config.yaml
n_layer: 9
d_model: 512
n_experts: 8
experts_per_token: 1
d_expert: 528
d_shared_expert: 0
activation: "swiglu"
moe_layers: [0, 1, 2, 3, 4, 5, 6, 7, 8]
router_score: "sigmoid"
normalize_top_k: false
routed_scale: 1.0
balance_loss: 0.000112
balance_bias: true
router_cosine_scale: 14.0
scale_expert_input: true
init_std_router: 0.0162
lr_router: 0.00156
vocab_size: 4096
norm: "rmsnorm"
norm_eps: 1e-06
tie_embeddings: true
optimizer: "adam_atan2"
lr: 0.000951
beta1: 0.9
beta2: 0.99
grad_clip: 2.0
batch_tokens: [131072, 262144, 393216]
seq_len: 1024
train_tokens: 703400000
steps: 2774
dataset: "wikipedia_en"
Below are experts of layer 4 (counted from 0) of a mixture-of-experts language model. Rows are named router (the router's row for the expert), gate (a neuron's input weights, with its number), up (a neuron's input weights, with its number) and show model dimensions 448-511. Each number is 500 + 25 x the weight over its row's rms, rounded and kept within 0 to 999. Numbers have three digits each.
Before each expert's rows: a language model's description of what the expert responds to. This comes from a sample of Wikipedia text that the model never trained on.

# expert 1
Description: Sports tables, team words. Table pipes, column headers and cells in sports standings and results, plus sports nouns such as Team, player, medal, coach.
router:508446476433489507491510534482509497489513491486524523487491479508491530510521456482518474492508543489468506477497482472484486509488482530545515515488488526496497522473497463476457497537547486
gate0:552522487522531464478505524511497482482482519486503531539461514481509491479524558512530486510494483546528483493496487456478484492510516492502482469460449488501508485533515495524514527478441511
up0:478467499504488470444481496459515493494470475558486462500461504492479569492512426487512481494473518497486560462482536492523496465487508507520481527534503476487508517510487477482467524493458527
gate1:482524511558447549482465519487439504505450528458520503463535503466491507494494506509524480497503512462523521504543537484484515501514500462550489505457511517503529502496478477489486515495493509
up1:493525512476533489512467496518492558476476491491511532495513499493472517536469504490486497513492482505478445521507468479508531483545483460505532489467449524542508467501503493505491537554470531
gate2:498491501532538473509477521523516493492477533493494530511516465487498499491495487476512477485506469543545463535455510499492507487475493488512478489526520533453496509532503498523462502454507503
up2:504469478517495531495512515520513519501460472514539528496483510482503497524491491519514527499504516502514514464474506509513499524470507494517489515512519529510481494502465488541524513505505519
gate3:525490481505486510532556520487537487495498495483515468457507467550467506465495470535494477526510466480508480485517528524485489455458517528545530485468423461508487539518507510492515488497532484
up3:512510508537481500504455539481493531523508489515492538516525468495514512520472462458469482515456457543517502506531443459487539517510503492476485506561501544491513489495532493500518487498487561
gate4:492533468518510441476478513527473430516494506481466529500487492551512479497462482505508538531491505504473522473510495517472551486493490525478505477516472519542475528519519535516563489480470501
up4:483502472502505513504489518501495561455515497514541498552471493495520519526546469506509501491512483469469522473484512516508486491537508501472481496494495486485519478518492495491499477527472515
gate5:514490481500528466510519554504515544512477514452519502513516445452491485488475507520502485526472531442534526477528519473509513530518537463506482514495496491506496515479507499492498487497468514
up5:525471505455491496542515501484503478533488498493560506543480546471472495517472528497487551528528526499487477489492539533515514499557484511467500492510562536486551447482516495468469508492523495
gate6:499513531520494428494534497494487500515504509550508491457465483499546548488461487450453534480487477508520509493475488537517527484488461509456474480478520504502495531502487539518511551507481534
up6:504522501512462533450511441477495532493484571508475490517525478466501520500475488484486459500507543512500475523532537500494494502518545492484522490498464493495521450534539520476441480443502504
gate7:501491520504508474495505520490488556519522468484501497478466512503525471494501536437494494521487509474495488490510488539512511504495498481499452513585514519449471494488566459479463499508494503
up7:485458529535500486483527521486489541502450437502501472532519490487489501469519498526490457478466491513469486524499473490496506482524506542512502485498494476484531554527529513455497529515541525
gate8:523522509469475524496500463471463463434514508535499484517497527488472504473519514523507476474506500486451517476464476466487510509536478523532518479505519521497502500463494493534475480491476472
up8:546529481494492493490513496502474518519507488494468484537491538493539485524508459437508446495456485488473518495493498472536515482503481495478495518533486495515511480521487494521462499494505534
gate9:484503504497512592476512513477459488481460451473487518501455488474528453511531446481555510497530474531475468511528461504520505511532524454536513506458488484469501459486477466478487508500506544
up9:498520481504471458502502477502513464563477516471522513521530529500491471505472527500461488515540510479449462446516479535508485519469458504511515516478484487544444527487483546521528496501463487
gate10:505515505467544452506557499506476491496500522451492514530494514508484540495518487508474512515487454534469460489513468485491455529484511548499532468483460501492523500479492487492449468506492461
up10:504514474519498549526484458472528490494519529470517490506495522487505502432518488520484527536468469553488490551505524492474462493498526516515536494516477482508548450457539424510454483498481494
gate11:492501552510520506493549473485510480464491491470480460492502530496454496486510516510454518478442476485463478522467534545491496463524482525514517489512515475509492488459463517493462486481478511
up11:496537497482476509463507495478509524502487513527490531491528513461510478522543474420589496503518535507508515473515535516489459493520494565470490481530510508492502494470535486530488543476535500
gate12:462530517480482521470480525505545511536508499504509535476525510488466494510475521505487482507496513492497505470533522480482534453522481462523513499548508535496465511500467477465554466516501557
up12:497535514505512460542510487455572487521501449503494483531534472508550524542486471448497500524495490495501542502485526490581517495502513475518514500484470546485499483488498482529528502496510539
gate13:495484478469453482519497501490513492505504524531511517514521468489505533501429528494497477481497527481507528527501511501464490518489468493521520482517433532550568519521514508525465515475497468
up13:476499494510528487479490487549510454515493488450495514503509487481515499549523539529493493486489477485460502508491490466486488505551554469477533512509546491485496490477428490511521449457522503
gate14:482496526488526467499454531496534503541518528504512528504475508446538474514485518444468526478524482502491512501492515503493509504489481471479517506494519503513521489484486509548459463502508500
up14:530550458528498541508528452501448467528482524498469513475500472513492539489511485494533491486543460530519527498531484474451479450530518468498452494452499499454473511488508529494495502528490480
gate15:498507495448520484536519502501450503476455455473471533507522490498507487504510502474526462469440457525503470556508535504488471500495486494480523508493522487497483496526482498528490521454533484
up15:482480538448469507551463501538499550494485499501486509541513518459467477509472515483494486459509505544496476503478512496490471506506486507426473529512517487487473522520488512481502522499494485
gate16:529503543497472490494478521495526502508481482513470479519472495477492498423530536499536498524518540523486510502500509513493509499509498561472469527511498474466482475486492497508511482475516501
up16:524495487506443524449510505495466518514512474492491517527537486482496507501494529442516496508465491520447526449473491513542490519515493471538482479496449535429535438526557514502507497522504494
gate17:528510524482512517489499514512579515501466524478515506533490514485504499473519515516435521499483468489495495493477473523490500516502497534506477550500479439488488469477493449519481482535507507
up17:518459509499497478492498481488496446516518506494540469512491481504471503527486480500455532510506472511502538520505516539519495518440496524544560510482521480495449511480475456511469553524490493
gate18:515483482495535475454530543510535514462511521480515504524492469517486469551506517477486472476514508490489492504489524526465525459492491517493483517485481495478490452511506494538505498453549545
up18:536531470535513548543473473462492468511487501503511490525497478477469499471511505444497477516479449548507512508484511502526525558461474460530498502488461492541511472514527447504526492504494541
gate19:480475541513517549468450488479501486444492504486479491485530474463509547493460480494520524522497533554455496497463471503520499507508521526454470522546470496494527523504479519488544515476485532
up19:497499508528537518496518489501436509507501494478492508515484520487533457473474461501510478528504536505513516548527527498529542492532493463456533484483501495517457488500518494464491495490488505
gate20:559516497503486473468499499483504505470515483511499485445525475502484513510467473486493512485471471451512519468492513477519512509489564528485498478513466469517486459483490457521492488469494524
up20:504507520512467485479477553464525533506489491529497563497450512489500464474467483480484461520452483456498499494519487489499506506488488498463483538530506494501471511452481487531491448513452479
gate21:550488489492508477485466521505496531507496509465505518508509481491543512514472475469466477515452525482518507464506489500526553536502540544491494503451524470480483526476475487519482512490488518
up21:538473470521464501524494515491522487465469478529500497501480441480499498499522512480470473490515513528466467476499534448538550533493479523543498484476463500487459537501544525490476519483523487
gate22:503480475460488517474511532508495524519512491471497498517524474511512463522463460502475465545499519493526497435496542488510511479544503532535496466519494478478468493528503499520475523495485495
up22:493540505444516516563466474506507468466524510523548493476493518541463492558502538482490549487502509520495484538511485485482458463453465534533521543492518507510505526455455474500482503482519493
gate23:499505555488535442552478558510539477531472515519467461478474493506503514496514527500471492544504491525490489525487513494466541512494520496511443510529505482507512497542479466496479471498505502
up23:560463474509463526480492471506507511496466501503514529519456513481490504506491459539546501497494524495536500542526492485532507482487498482495562514452487517551486514476533527481549468472489516
gate24:539483464470490525506486514504459548501507515523509530507473516448520464491514462517485440511497510515497486551518508520520538499537523497566461532487506452490493486496537485510513437533522506
up24:498528492519467508529475509529511498555527540469496509491514551491518492480530525479510529502481483518512460518484491506495502498484546491500497514477530496490520510484505499519453471511509480
gate25:503521473516535481560521529505532495485481507477530563503490459525510466512549506504495533528481511534495546463454466502497545472469550572445461447489502513500465476496491491537508504480472486
up25:484487524504508472476485522484509565501520516502505517500469532520483458464494501469508510474477475495498515485476523499525502520498478502542435517494460500469505533502539482519507490542561498
gate26:521505504498471491495485513511476501480472473455524539530497482495482470479473489490479515486496475505499536514465452476507492529481487496522500497476482490504438501506540521546507519491509483
up26:480479579501484467476537471495525515527461523484503516464473546523485467471488541490494488499461520496509476485478495491497478513509482506461511497498500508510471504486486443509504506501526509
gate27:545503516508516519474512482526526467464510467551500560447468492463535468493487499478547505507469490535470467497505472545526495494447520497507486466538517483524485476528552541524504515496508502
up27:529482528488501491510471525505479500500503525547471490497505462493495481465522478448519466481507535472501511508524501493454487519480525543439479496471507473519492502447443511475499503513452500
gate28:485517471481504513506518489487482565464498498498457483522505497451529551467538535515470459484465495543522479537471512497480478536530528501485512511472486446525486472477523517476530498499562467
up28:469478515483449473535501518515491520508514472490511484565491511522463521467486480475524449488477516506479520470525527498533456530507467527510510490548549498532500494533493482495513476481511548
gate29:498486496501543496480492514510514471544520517468453487469483483495489463496549490483515488524510505555476511505498503460490488497507503464496500472473485491507547486506494477508461471470475497
up29:514488507498548466490506515455492470556479520531515491466521532518523456510478475503478474497543545531486507534503470463495486514547512505518474547471512504456514502533474489500512519471503510
gate30:473509534525522482509529480481496472491495469523465541481496441498513456487497475535489516531489475549461532488475507501488512535508471500449519499527517484523456511502447491496498480494519547
up30:484514471506468508536514524469556514465488455525475472479501519502440532515482545492506469508480507524509476457453460520502518533488454530500490502502537558452482497536507502475484464528492482
gate31:539508496510490547482521481486508506466480486487522498562496472481511511489534497507512495467484508483457592478457545485476506459501496533515482491519483515494405490460551485470540498525472481
up31:503518470518481483454521482438503436532521504456504507528448460487501474514510522475473497501566504461473533535506457459508493460505486505534491527467478509508524497495488507461504455522476503
gate32:496518548522521496484521446510458482473512486480493510537459523495508499560493471499479486473505519496506503506484492516530480496469505457485465477498492499537489492502467505489508493462517511
up32:468458530523545506528504510506506529506496531504494516501468478495482493550499520474513524511477520444532505496535531503493507536514487435545494492515494525477527506464473514492503501499489543
gate33:485550488488497539476465495491529504474505490545514525492503520468523494476501496526475462473513488470489528471507458557491525470527491542494496478507525459494472510460499488484515501492472456
up33:510519488532481465505516517507464455502489497476470492481482507532473504521486531494481471499464529488510484511474476508534548484475518484465477510530474532510503552488514554538496540495460471
gate34:476533539510491494527483457519499525501497497475536486498494478483506468444507558526529500485487486502537507517550453520466506515502502505564509520485483491496477510497492522469511520495559464
up34:465538449528490494507490485508468496487503492499534546516506462454486486482519502550537476489511482461493451464495501485432490526486479529529499470503525514491459492528539502519511470519508522
gate35:502491516527538485466445496475502492484492525551469481532470516523512485511473527544521511512541455493527498490512507522465488487542471441520511558489445472558489502499529491514480499481467493
up35:456494517493538514506479502512525510468510526498495486514508474513507510466508527497456469520508512525471493550447513500493457509506440500522515517526475446511492527478490532480519495484484527
gate36:522472461486491499501495500514500538483475541519486536474530490453469505504489480523467461496471474490528489458474518550484552495496469514480474496479539530508449511481513544555483476527493541
up36:472504530508510484523473420497466551488520485452510502517524500510528551510479523499472519493527502456481486481492498524450462496475461546514507500494463484546505506436488475513512515468526488
gate37:511533463520498513466487489526527520519521505523513478507462525486529545493484507533449480527476487491505523516487508468494476482508522484543540551491511475456520477513486508552515496465504527
up37:507496470506521469538514455517526499523516534485494493491488464559505500476523490524478488512454487505518496482499493522544536500449507583525523506440490495494454486467483497526457498519479491
gate38:487473489505554525524488505449465521503499476516503534452482480461503480539539491509525515488500519487513513506517484520506496512521488516513515540528536509512481511466512496506533511465505517
up38:476537516512490438515571552499526524514470504504471555477454468507541459507472512487554531493486515510548498471488460527514531492537469506523487501494497505478462456462475474510519468506471510
gate39:494458519450511477481445531526516491479490492457494519506475436469418528497443476555489507499504471485482548490517501448514529520490441476472514546519506530539480472500466509467471466493485548
up39:513524523479484495535510558505482501501517539462515536520494492485493506536485512505477477526474515461535504476475498502508545500523524521469452487526528527492475494483503528504495503523539526
gate40:508511467524514477523485538509477456512481478516545498499525485475517503499499420522533457472465507478523479527514501507493484503469494492543487510502526478550500521521440459474477516512506490
up40:569480509527529484540503501502534465494496505531505509448532538502467490469516502530515541468472483486516484535492528491455487528450484503488506510490518514494546540515470538489513504520495502
gate41:493510520492484508495573514536508488507502503472487493555484511460498479517462494534443430518445518504489505502456512508511523464486503491486500492512509441567485451521542534490494463496524537
up41:508512471508454513497494504504550504484539488481536456485440476499492522500489503478468539508507504503527481482473557541503488490468483473523518508539487484502513470481523529522501502485474472
gate42:470512514518480491504511479484428476506489519509521483518501470492527487469511510503499535529531475548492522515552472500462479521486454476483493489453471474522487492517521515483513524490535493
up42:523471483558491522521493506476501497493498478527487501492486519531495503496530481491480478499522537496475488523519463488512528464497497481480474494511523518522515551502503530518476537515517556
gate43:443507544508478501507485466552496490500520534455462522501482462459458499501500483543482468506520527510508521515504495510473484515509533510477502523515493511524486509512475522483467490504516494
up43:519462492481480503517528522498439516449520501526509528512506527510471496511522531483503519502540483525517509511498534456484510464511477453529503482493476510491489445458457471502496531480476513
gate44:504548511509543508502517541492506507528467501480513520449524481455515508489517495489537535523502540514496528508495544508469526469481529504483493464553507540486463474466484494557508475495519509
up44:484474515508497479452463484535501471507522479477470480510463471503476498525487521531470497516508531491502489497493463461475489542501512501522504534490476494476518514513459446470493501514512472
gate45:473541524510478511463498497499514495469548506490514478472422464499445471495478496538504453457480504475504497491526528478456482515495492489521486529539514472483499471456485518495522475491489481
up45:492489497541505538509500469511527555492478515476531511496468487486459485555492532503452515504514510481474506478488483535493494508550493504484483490520447508454506466485539479548460514486468449
gate46:491473518482509491530503519498502494442466495540472511494479502478542485511463541534536520510478535484547510516481518504498511515515492518505482477547520433488516485452493483465518514456518478
up46:464524492470504473512523507485526505476457509497494518521462495502458504498480515491501503449530490448451510518528528513495463523542492529465491439521516479509522524447496515492532492511482478
gate47:493481510491527498517508533551498519468529533476525505508482450467502509488528438480488472510458489529524486524501538500503500490467502496551460488486512489457492511522538489465502486492502496
up47:501485498487500468521510479443505476496521522541482466522493513514475513511477526504502500506555508521482519469516520485536470518539508507484481514495512490527471477535493451525478504484494477
gate48:468484475492521494510500485517479512506463540493456475521497518460461502477539476479563488490552503522510510508521457484551531483498474481500492525485490520494555498494467515525487481511519522
up48:521507483486502528454524532475511530491468507521482456508507514537459512518501508503516474481488479473467559554504508499555475509480576472514487448513460475537487512497456514531475497520543491
gate49:478473518534561486484469491487509526522499486519511468482443493500501530468485523507527512535523554465469559468520494476472525512540532469525526493518514505474511515470531478514546512518507525
up49:500502511505482500527487466490520513474520520549487480473477449525489547487450496520540537491488469524528467504531500545465457476474501527514450468530545526508507514509491556470465484505485467
gate50:492535485500426527474511479504543469503498509488513493503533513518491560513531461526516507539481514494520528479515486464492483485504508461542497514481475494506505514461459489465522469487497504
up50:492525488507481464470541467508442494518475474494529569510505521501546476528508534504500519514529534470481506523466482522527476512473496501485515511485479527488483494543505469504493539511504512
gate51:486477483468511523491496466492488474482532468499510500544496497528486496528506533604459483510519481483526520509518524539485540546512487468568540495505485485579469504491492441464503475500480465
up51:517492503520462517532497485481483523498487485476492504540486491519508475505551531517519474519484550490510485526471519490490513513502520498510468517475488466471470499528458516478458507492502472
gate52:504512471525534538511489503520532489487478501508500462509496490514489459483537477494518542548492458500464522484424528529530505459460511480534516502496529440469456525482486532525549519486483481
up52:495505474497528500462516484467526476503514509491482477474508485491503510534546510529491510484513470484470506530513450518497499486535506511499505486548504500453505496434478444554482497528480487
gate53:525499502508555524497511474528536496464477496507457498472475513484527552500539479550524457490487508533497457543525520536490482515479481490533476527532477486498515484473513446519529490462498543
up53:507456479456523495516492539492513539533492467513513498507529507525507471508476526469474514463500495545506525469442513491495487411463478533455528463484522497502476556484461515534484489492502466
gate54:499458485496527494450461521520488508465513466509509543512473486495519511513497478498516510483507489510510552531519485474490501574531522496508522476505508530493498512456486524453499485504529492
up54:502491513503437487488443533492491560490496507492519503493519520509463498486505490479446512488504475460485518484507479478542524516475506472503482502488484475487515527488525521500511531502533525
gate55:501504533508521507472514503523526515487497502482501465456522487486474487479454496514491508492495497500531480491502498448477460489493510497452503541546495525521529473524490499508531477476477507
up55:537469524518497517488431441491485506530505518460525513474522509425515535516557459462506525511497457490500496528526512472527496500521523468507530519475487451493526517492510496499484439490483504
gate56:517522496501486477445529515501530505504511533463548501507519483544532506510517514523478448537494455506474477477538461485563500504524499527527496563435496506493453518480503470516485476521486525
up56:516504503527495467516529491458528476484495460545523518517470504486510521536520522512485509506482486459458567516477513518515520504497465553450495460558463478503551469481524458468511510513533537
gate57:510520523486502522475495489540480507487491486500472510498481539488519490507481496510539501534487492568518512451438474520448529478528511501514496499500521502518468477509496469502480484536558520
up57:504538462481446491501518496522506495471536522450504486516505470469512495484459450565484528557493492471523475514497489538546468527458455548481491471491551465475510463473492536513487510483524522
gate58:484459449486501456492513522549551500538528499481510514512469519513490467496512473458494486517506523499453502451474490493509503511460494549491467498522527509440478515512478486518504492537484489
up58:462485499499509489516522523479482516537501501513503504511518528480565491477503507455502510523570525528568520491492509450454536505522502512529504519453493504501521493507478487541462477513490530
gate59:478473496496494521549512490504537530530536478532467450479484502516500482500523502498528529529526508502520493487519514503521472494513450460482483493484499468485494552499501535442540477477517554
up59:476497535481499526481486543465525511507510517545487447494467480481522521468531478473492488492508510503481572478465493491482526508533536515462453499543484492538485451532490532504484460506490478
gate60:515469490535496485510492523520535514499467497515510487482492489539507513520461552519475536510494472476459522500503461479497507478481509498540499546518494510502487543522512512518508462482490506
up60:503475466500499473509478503482461536524478548519506487534500516532500505507539510457520484465492506497510549468480489502515498512480517477462480484498503546532468560453475451482498542489507469
gate61:495513479504462479506497464502523503483531502464508467521498511473538491528463496507487514498508495523532494442494513549499513544514517524513503476417576508466476492519500483548529514517491499
up61:544501527493484549519463527477501478487482481470523465505503505548539510508512466485549503490493476529496493507507552524464507465515522517511527533492463527502535489497489514460530503495525508
gate62:515467539505495452494459516433529468506495500468499490505489510522453497477515528475508551505492536517527505520432457523484484468519466489474523519498544494536473546488505511476460545529471457
up62:505457510505547483519495522518500465469514504510510487488497514500474445513484519474548533481498482511485498514512525480494521487471455480540465496507507501528463483510511506504497479510492463
gate63:487502466498489498472473535482508472490497501503486508461431507493481505540458573505484532526499474454454546461476533501508499552515538521483478500506528519500504484489510486517517489492493499
up63:522531526507518540497430494487530441470508439514525523527465482509532498489510527486533508506527529527509526482499481515525485507461473504501517485457487499485488525481530492475513477526516500
gate64:535509529529509523497514581479497498468508524505491484498482456516484499487535478498484430492522500475525473519540479480488500483477523492559473499498493510544493487499523484508516453513489496
up64:511498511523536518480518500467503505481535502498513490496510496526485518460509521517476512514493494485495473470508508477475475467477503465546489492523468478496549517473494495498518469496471516
gate65:516513493553527492489494478554465504470519501521512526514490475512569501518470521491535497487485505508538458488509507547443501486494504505532472526467482486503533464501483493537533493510544495
up65:522534538507523483481475503473506440476488487459521479488425483497512512510522481476508527461544502505450516481449511497511508497516489515538474511511529492512509487505481488496513486491520473
gate66:529517471505474495518510516456501484536519511476512455485510479544511502496494467471525534524484470493503563463504521473510487523473524467531524516538473530464541512483496483533466529502459483
up66:526501511493535509487501546496515500509480523495486486490496513516543474491530480511494450463545530475463519525519447515481508525471506540490492586503522486515506500457464491508517524491506497
gate67:477497519498482477535469480491534521555511465511491480486491479504481500448485526514495519547509507545530536530508464523510499457505478477461527524481526475507492511441504527494540474510493493
up67:497500495467531470525492474477471470533461494554522524477505480513512514516524479502515536499537487493497535526475504502500538498474483515523483466490511515514500536478484529467430478526489531
gate68:498552495467527518533505511482529532537468536522490537517537506480478522508510508515511458471433470550510505529484499469533466509505490514516528493446496491459507468514487518530493480508502474
up68:483480519514538473515478461513483473482460499537487501508542530500458519503511476558460514483474514487550501523454493496508510511493464498510457516509468477522500515503496443545486485489555510
gate69:528539467509502494509501511490514453473465491490494519519518484491475511465449483486497503525528490524501491524508507484465518481483526496508504514537483504484524466525513506530491485508509529
up69:473501479505526537525505501484486511530477538497482515491516462490495495480511491487512527499499473494480509476495544481493474532477518463515527506502475501500518487474526475483475470435497475
gate70:533487496495499499513489551527534477507495526503489530467537464482516488510496542527504510452458524502460537506483509508476454529521476496481493496510469538514525496500478499515463468455487470
up70:498495483515517528461530489480496492509513520515520483516510466458435530485469544500481539522494517480463536499524482503520524472515475496488494478526461519475456476509499545484495491505518481
gate71:529524533516476523530530505509530471482503437496472483468510502495543484485510463470506539507464508505469533497542507480503524512490493491541513530534526466515506502515508525498498521433493539
up71:526484520497479556511545456516514467495486483482532498483489533501450477462508532507528500457468485542481500478500475484526503462515502494497519540498535522498493495460510525453486480509530443
gate72:511504490515525502449504528464494521520477487468514513560463507529548493522490520462468493504449473497518510423453473491478472517504514502424483506457503465491467505526489478453523478543496509
up72:452460522519531514508547458514498492472460538521492536526522479466533521523473503517419483525492461499525497508494524518508481519479513467503522499505508424490502486453475558535544535467488489
gate73:506504491548502463495497523506505490501459560542510488506504472489490460500518482489457492512492515502496464488500504492493491535498502523534516487532481488459498472502561490514494494514552510
up73:509513487461438531475491510507512511456512465498474470510466549509536491483465544529534502498464500524535516560516517495525493520481510509510458485494517495500520508502509492499537533496479459
gate74:501511502522562469462475510495497475495519466503518510530508503521519500521501481475472528500471482485457551464467467484508526489483547519485515488563529465519506528501517484533491492493490495
up74:522505492456468503500485515468508477507532532489532486531508509529487510544515500485461545512506487459508505529531525460499509533498534503500517462445492525458494496527524524507483522522487504
gate75:555467455519550507518487539502502531517489477469532533511512509492540469503488528491485520486498541531443552490494502483464494492476513465498483537496477526492495462537519486506533504441518473
up75:481514482507458484474519525502531460502482486506501547502475462490514497541535529445507451520495483495523525483500537506511531500530496508515463519467502529516518507490451490463528465510471477
gate76:493492505541557521495501475493500520467500534485497522475515485462519486478514486446498502484541480544486534518489469524480504524473494545500518514442463500444510507490535516478515475497491492
up76:486541458496521480467536468496510507482518474518528484503489474510470495511462483513523527535505478498492475485470528529496485512462503519541515443519509495473518504512533504509515463534524526
gate77:476476493528462501504456456495457475474487462517488482522498506476517528528505494465507544521555506512517516535465457546500515498469512504485499495512457520515464465483467513504468498486491517
up77:484511455494509529532529491498480473471511524495485496501472455511494469496497497494466541497464477500495478488499491471481514533550535513478512495524491534496536491532472523458515525451466520
gate78:443470473488502487493547516513443478510516483542475438529467504478458514480536501502515473501526494504502516522465519468487474500540527481549499496522422473468522498505479545495512474535503522
up78:481542533508488466510478539499494494482509512461499498486518485499490492497482514443453531533482487505458501479503525497534504506474488512455477471506534526494492513529520515525516474507494499
gate79:519522515489471492473528496435495489454535516477479536497500475531525484495462504515537464492537520558540437492527460475530468514448481538431472506490523503476527480493501455521437496520450479
up79:488466495518561495518509471495486473479468532468472553499536469462503518542514471505457485481481508537518479546505500455483532545484470467494491499541492521473557484485477473495518512516503477
gate80:467531502526473496495487532460515485523485523453515509508463502489466484480492522476534482497542503480532508497548504511477524506479466495534512516490475528482511484507503531510462512466543520
up80:538480461484478494529480468469544510478489502485484524489472461506528448478494550504499505494550529461526434510529503523486522526521481502484533504448483486481539500492553546540530503495484480
gate81:498510490513538479471526509503523492499506509526494489506491476475503505505504466520564489505517497463444492484510496475481499540506462533462478487509527495499489559545478510486541500505491513
up81:465485506502495502518518477522496506485487513496503519528522511461452504452526518521572453467514490481445507462474487519476485524494510476491504514495499467516434526509479504462559497473475499
gate82:529486480526534526468487525484536515495462475468484487493464484454536459460480459524501530515497478490446461471510436505446539527507457520478489486477488519523452552515505505491525465518469491
up82:502463491483522489539487500528499501439499504517498539445499435479507507464448493502527478501512469490528518504533541543471499504497503444492496510525505508514479520538494519431480455481485500
gate83:500500549531445489439487468545541485455539470468528487541478519486514517488492524562490491503505493508504536484518421479499497513515496487496534470492486485540541463511461483480448456511499557
up83:518492480527539470520497476529512472476500499474539484411490464517496475473468490512480529448538528480495472505529512520450509496520483553558469511474500497539464482510496464475525531498487435
gate84:514498457494462505474506463490521468472515506522531549465540517540493532467478492475479537518487497483479504496438494471495507517519481554463497509476501533538519478508495479486473510502494492
up84:502506504523474511471465503485521489471490514529482528475542481488531521512475459462443493479514491500513502473484496512498528478477438503507466511492534508488449487509524503464469529514506467
gate85:517502483533454440468510517538465481479520504515489502497510511531506517537481487468488471515568475494485476445505502488512543526501511470498487488464462500508512512539503481542468490430468490
up85:475530526511511508548514529547473522481476482501511472497543467474478480488479507527548508495510516482542482527509490495533471476530490473489537503482446542511511470503506498497529494468523484
gate86:499509475521476462512543530501508533506475503507497504513486493524499515474480521525482549554503517476516500489521460455470538512476488502542488504531528512510507489461500518476476459513505500
up86:476490488523497502511529499505525513524442508502525505521492480460539499476485474513513455545473492490559502502516531527522483510515523500493523525496485494546523481487456523432522529477488484
gate87:473470478561530503513523521519472497496473478520528523530495518491529501500467485497492549468535482553451510509489529497504528491527450523458497501469491545490541487534480480436528500481519487
up87:485494482492542503472506542505469479544491491529514529555511506493509468549512504523469491463483502452494562543447517483537515500510505480530510503515507474538450475503494515474524503536509538
gate88:485523483495505473529519533494510471510522528490445515481527527498508490472470453477462471515538485461544486505483473519522457503524475523474556449500484446475494556475518497563428528493491512
up88:490514521486459480425536519512493550535500499520514502514522551503455477462503463537521505516491499457486506481508476500500465477481469504581528501498465467481509519544493432502462493501526515
gate89:482498452534515506524475466489470482525473495472471503524479510452495497515527480522485514530516516516481547491509529479481506488471496510524511505517515461524489504488469512529514455480483482
up89:525481529492469467499558499478514490497481516476487516470438454504474517503477464484473471463536529493480516478513472519509514507446533485496488506501535532477536545539439488473475521551481455
gate90:490477452483483487533506522491507517528494518524529521467483512526461483490538515513526516466466531506518515473512473492467482513514472515491507529494546478509506538477535521536502478473521495
up90:501533534469480520526499485486486513526470474481535490493516568523551516492487506529525487466438499472507471461523517521577497511493533488485493510490491493505514497463512505531518540499519510
gate91:510510483516477472503486482510515493485518539542517554498493454485484557489510523496489470488499501527470472463503505517468497510459489530470521520496541509510540520463551536527465510502471512
up91:537485442491487498491508502522486542464467444499487517540507484471479481498516570518555508480498527535525483494469519507493496483492482495448511471488474548497526465482496492471484489465476488
gate92:542517454511462512485482476459464507522505464525477506493463487464507475487526469518517504499506520478481505502529457484485506487498491511497501507520519517520471520479492452488483438505478529
up92:454482489525495481460494496478486544536487521451510474428496499517552495478433462547537485502483515483560515522528505518515485533466486441471486509512499467525489473488492525502507525478492480
gate93:498443530504487460476500447472508503464478520537436540512498494521461535492495526488488470523499477539547475522495533503550505454489522447501458465506482481524511518483520515488525502496491486
up93:543458480507453478486506449494498549474511503513459480571516511518499488481491513500490461471508532514572456531508534488510497481514517516464503585525472490516494495525479533476511496485506497
gate94:473467465542521481475497468493501496526463491508483532503480487445519519443473487502516463500529528516483492487528536485482545503486484510431516483495539483514467534499483511523508489535513494
up94:522493489464548505498523509504481532511512487533486541482511502519461505515492544527498468487469516546498469489448476512481480509497520496564481505477538504459507527537508441523515502508515505
gate95:513460460478499504472516475494496569471494544512487504477492462471486520547511515527503480498540528481491463515492487555493526525487500535541522485460469520485536473491505500474499498470484459
up95:538478529501536490510545516530527499524477531449478497502484498531519462457511524495508525476438512477505449488535512492530467466511531493502483495514506517507525512516522505505522547482473494
gate96:448469529495497511479493484549510468522473474503446496519473507484455524510535465475515457514494499506473441523465499477492479498500476476496515446527509496467480519498476501450479504526494527
up96:527481494536509479536492518524499487471502509497450497508502447490476514499500510481536505524532442506490483537434510469488525551522534466560474474503486517484487495508518502515510434489456530
gate97:531504507488541524510500494513468526519472519507484457525490463500481492485501503508542491510485533511470460529527466462486530504533468484490469491514495535481509511514492519443508514482518520
up97:489520493509542506487527471479486530466508558490504463484504440503447535512481500586501516497491523456497455510546491489488470509476547506511501468476504510491545545483522495502518502545493508
gate98:465506520509512504528520466517492517487522518505462505476460490541482578506512512468481519507477494507517507523450497507464471509483533500489483508503482469520505468499472505484482490469478474
up98:434527519539544505516496501487503510519510514472516531543494478501482507490484453471502511518548550501490522492496519487500476478487506505472491533514535519473491464451493494491456546519471508
gate99:455513468546456503458485514500507517483497490464507505486499453501549486483509474525540519508551491536512502541507502508500476444487503478520489507517516499469530447518519528510502501461503542
up99:492493530527467497501577475485542505489491487468505500487451482527508542479469468533480514500434550498533452501503524519518458462497489496522509552493530507528483492509493520498544512521512525
gate100:517491464493490477530539524556458492520502505520511501496477453506494509499499485481534516477463466490504543510492482495507493497523516501484467452527509517501473501463468517484490468474499460
up100:489508497484508510510506528496482487526514534440495536515473500531481453484562475485484490483477474480454547470481498493469484458496501507457506461549488515526483555500495485536533474488489476